Below are experts of layer 6 (counted from 0) of a mixture-of-experts language model. Rows are named router (the router's row for the expert), down (a neuron's output weights, with its number) and show model dimensions 0-255. Each number is 128 + 24 x the weight over its row's rms, rounded and kept within 0 to 255. Numbers have three digits each.
Before each expert's rows: a language model's description of what the expert responds to. This comes from a sample of Wikipedia text that the model never trained on.

# expert 0
What it handles: Markup and first tokens of new lines or sections: heading markers ==, ===, paragraph breaks, opening quotes, capital letters starting headings like Summary.
router:116167148160132175137178095127118070133139141097131086172117151130107112153123118148191171144140176125165115149134163115142137144156135120091180114148136079179163131112193131120115103129123121117134101120132162127095159126101137165140122114151125144122181113117179101161133096138134132129187107129117132121096117135137131142186096111176123104118148111108131133158139128099110116120160168106099105110096110139134143106128117123146092091142080141103092103112092128110143112115178152150133133139144102134125131106131138122120117122127142124142119138169156079135137078142130143167070134108109100151116175111148129103131158155109113149116138146134157128147126137154148126114124108106152171084127102132142120169141159130129142108101103107158150130147089128129143162125118115
down0:115087154079204149117142072128136150148116114134105165125078150117152148139125161131134134084120143163144109159120163123137122147124144099172133117117130159137166130122128165108101115140080137133131085136179112100113091097139154129142119139094141135137109160091137110116113136127140134112138141168100132115149127132104120082167122124143140126118101121128142137118114088129170143111057115157110131137120107132116110121151122181138097122133125130122165125133144126130170167111120147078087141165106118147173131072134092132131123109150129117131109128176089101155153086108122057105084124124103097142148113158124147088098117141166081133110089097150121185086157123131156110114117150110120116121127101097137130141110144107114111132113138113101136114135101140139128108127090116
down1:110177090094122118108126090152126174120128136130109162166159102114093115099142124136123134122143138108134164094080156120133062128163084135130167117123141046092145138090143164110116112074105140159106132122092080143165157163128097100104156176123144094113138100140139111113093099177165120148108127139111123117133157151092114132156173136141093118138144157140181151085100129157110113106151109112092154130164151131152076135139131156167065128150182133129100098130112136126136109147166156099137113134113148080125121126138112120122117118142160132117115137106118111178107104130137135123121119118109168088153095085136138150110119131133117117118150146118146111145103103119138152112117157107135130093131119141139113111131129124153128124125143124115139117141124140104130075105165114
down2:138115115146114141147136148122137100096149098134090151133113133134139137174125151147106126154132151118176128141135155138095090144144125097132131066142131109179146189094138150150110135148150132088059151124115109105102135092126153092146164153155152159168147154130140145148179132122113115101102112140125163142145129110135177147134145086116141172142133146142085136133164120140162141167101101149157131134144161108096127148165150184103160142115149150146162137118130118198132124133141173129166131119127117166077125137127191189133107128150127100110140102146154140115131107089116144139116112098117135161144143128137164100115134091127104127123127119138140135170095125131106126095119162133115118111134137088111106144137129134123177160126093130164131124146107144182133102129160109
down3:123162167172094092077124150110128134124102139103132099109174131095117107159120083159123092141145109122124127139106101114116129129145126141109138149118154113119137110089136105126146111134142096123109136108129125151102084095076156115159120131187163152143164176158085088078151137073139117162115097114131116132122119131169138110163153107112166145049138112126139145124133129121108123144110139153134161079125114083138118110126147097164122126105099172147103116135148131136114191124113112117117145118107119107101100177134166075133151115120114128121101117114143164119111171099101126159136134138140136145122114117116135113049123113125084136164137118129117133134152100111118094099107142122111095158084121133106139136107116187094124134150144139125126119161154122112138130132124169
down4:151116139162138128166090111108138129133106181103122094135172149108145122143095133135110072114172082096167146132146160129119122074155108191108124105125090144151142114167132102174121102129167151061182116138134080109113129111180163143173124139151101108141138107131140120142141147080144161119160138141120156141160132109113087139126121085125143129134110092125142111111128101155166157152100137137123152140092138114091126146079197126113135136133129077137149103120123149130130080117102092157170125128100129135153116120142153120139171115120111107108094106125156150135090106097114121149148123153133155163153117133142150132119101140147140119106107152148115129131147152114116154124145101112144118144136147119130129145107098095155132141127139106156078105102117104145140149169154154
down5:106162116123088094075089115127083134138147114123150136111098128117149125137068172151135123187103153137131111201119124124101089136126142174173111054123145099121085156121143128119112100138148104151130136141119124113119090147128168131121129145152145132175151112105079155148149166131133093119149128128110152131141141134146151097068123141181165147138130149114157134090125125117112118129064134098151116099147148162112121160079136080101192158133154078152108144143130072122106128094169146100136104133147162150124126140126140144139135137117127125122101131129149108127126106121111135122118092127100175119164130135123112148093110123099128126137110113141097133128099161158144139131133167155104136138111106095117132131143128147152144169143144142139147137138100119166099138104153133
down6:090113156148134177108090131143130097130146111180133109099152149147115074121141128134131109108158125134147142129106112129116107112140130134145168109153096059142114130151147157152143112143129134105155170113100166166094131103118148129077162166120150126077120117106125142147229121119132112114106133133138143157136121133113107124160192123118123117086150119138113135123134146137130093170106120097095100160127120119087151121087131138134147147075149135149134121132127147127156134109116158135094138130143148118124182137167131132127165137127128117084141128135131130124108169169093114096106156181125087113121122158100133189077127135130078111136122142092147072142130129098134138127130129107133164136115154133130115088143108123109149116121114100101151141103137133183127100136133095
down7:111137104124079119131117109121115148120101137113150142132122095140144160087126113138160176144105113140136076126111150110124121145123141112157162132136135116130096089113130152123118144132148160124107146121098102120146146108208091117164140135125140128131137177135117109070122149166146120107153135108108105116101121124119134113115134136120127127146116078116135173138077178089094150108094154146116157121114132127108136097117113133109140082110126155148129111153139136117124090130129101130163164155122093116101134153123103150137166126160145127099119147126153143109161134085185068119099113105107138149141097112144143127105110094134117114138155148157160198111158126099102158169104112128124110085090145134133127104135154128128136108094121169137152112101137150109046096093104187
down8:141113129170142138142087152110163135119107104093128161128146109135142133063103136147094106106133124144134153138120109084146125129118103105139083123111127188085159129152131117107173154161133133123147101152125148120170137076115132119126159119132113150178105157168109135130106158138149118107140110137113135126107146126148133112127090145149163123171153123105149135172128157133111109102143124145124152110130106154131107158141132151125122133120133180109146124101101150102150091098138151107107138120138125128156108134114182093157101124105072121137084052150128140099128107118136115162129125168105172107098171106147149169103163130110117111126195092157119113063137125137114150127141127126164160116112150183120177114112100116119129142113112104135170095139147139117102112156119109
down9:144127146115151151157129104126119150151147079147144133094102158103113110114139134148138160108092143136123137106124143171129069135074101138113109081054110127167137116119151125122088165163143121096111134107167115149137122117092085139198118091113098180120104111111123100140117113097168142112123100151147110143100118138147114143138083084138169137137136142090115125161144120116120151098159178127130120085097117154114131085160145141098157156136177152179123166104118122102114106107105114169109097141134103125126178184097149148136100131118133134146136146100155160123119180133139106089155131131133125096148145122091172064107122146112115126157155122141136127144120134127160144128127146123095153152124116129104136096129125110109131111118113122105125138150150140124108125104096137
down10:133149126158087167131117084140120151185178131137128095069140107167167092105131141114117104152133126121151156142130142091152097180140125148118151112137104130136131112098148122131115118136154161106140141123073111122128144126153122095107156178107123141149139099137126129120131092116161120160115117149105109130115161134097134103161103096142169137148125143103135102123118102164164110146088119122108121135139097121132140088194107121138088112129129088116133116087079163118135081135151099120077119152159158125095140136105114175108138140116173134118138103106097098116127092167147139131132166121165152082093115112150142138155124163077138133122138152126106097101111122145160109151160156146151178138093136181141115129131153116096140121097141142122130148127156146125131121144069139
down11:107105188156179168132125147157135129105117126125111132098121093114159173136121163182148109146107158155140118170124150152138138137087128107160137115093111216107127151148163147125104153112155144152097138095113139131131128108123103139091116129097139137189116166130136106134133147103105117104124116137101147141121163149155132161137096125122108163152161138128110139122106139122155138174112154138131104148178148184165102130123128167110167141127125095125132119130123123131094108185107153113138109110081095128103171167173142134120114118101160122130109123121167128153104110122104139141138136111152128138142121128153134148113130109112134139095091110126150084128110110157161125118138158163151152150146119108103106194127167120117087159125107135132085114151151115110072092139107125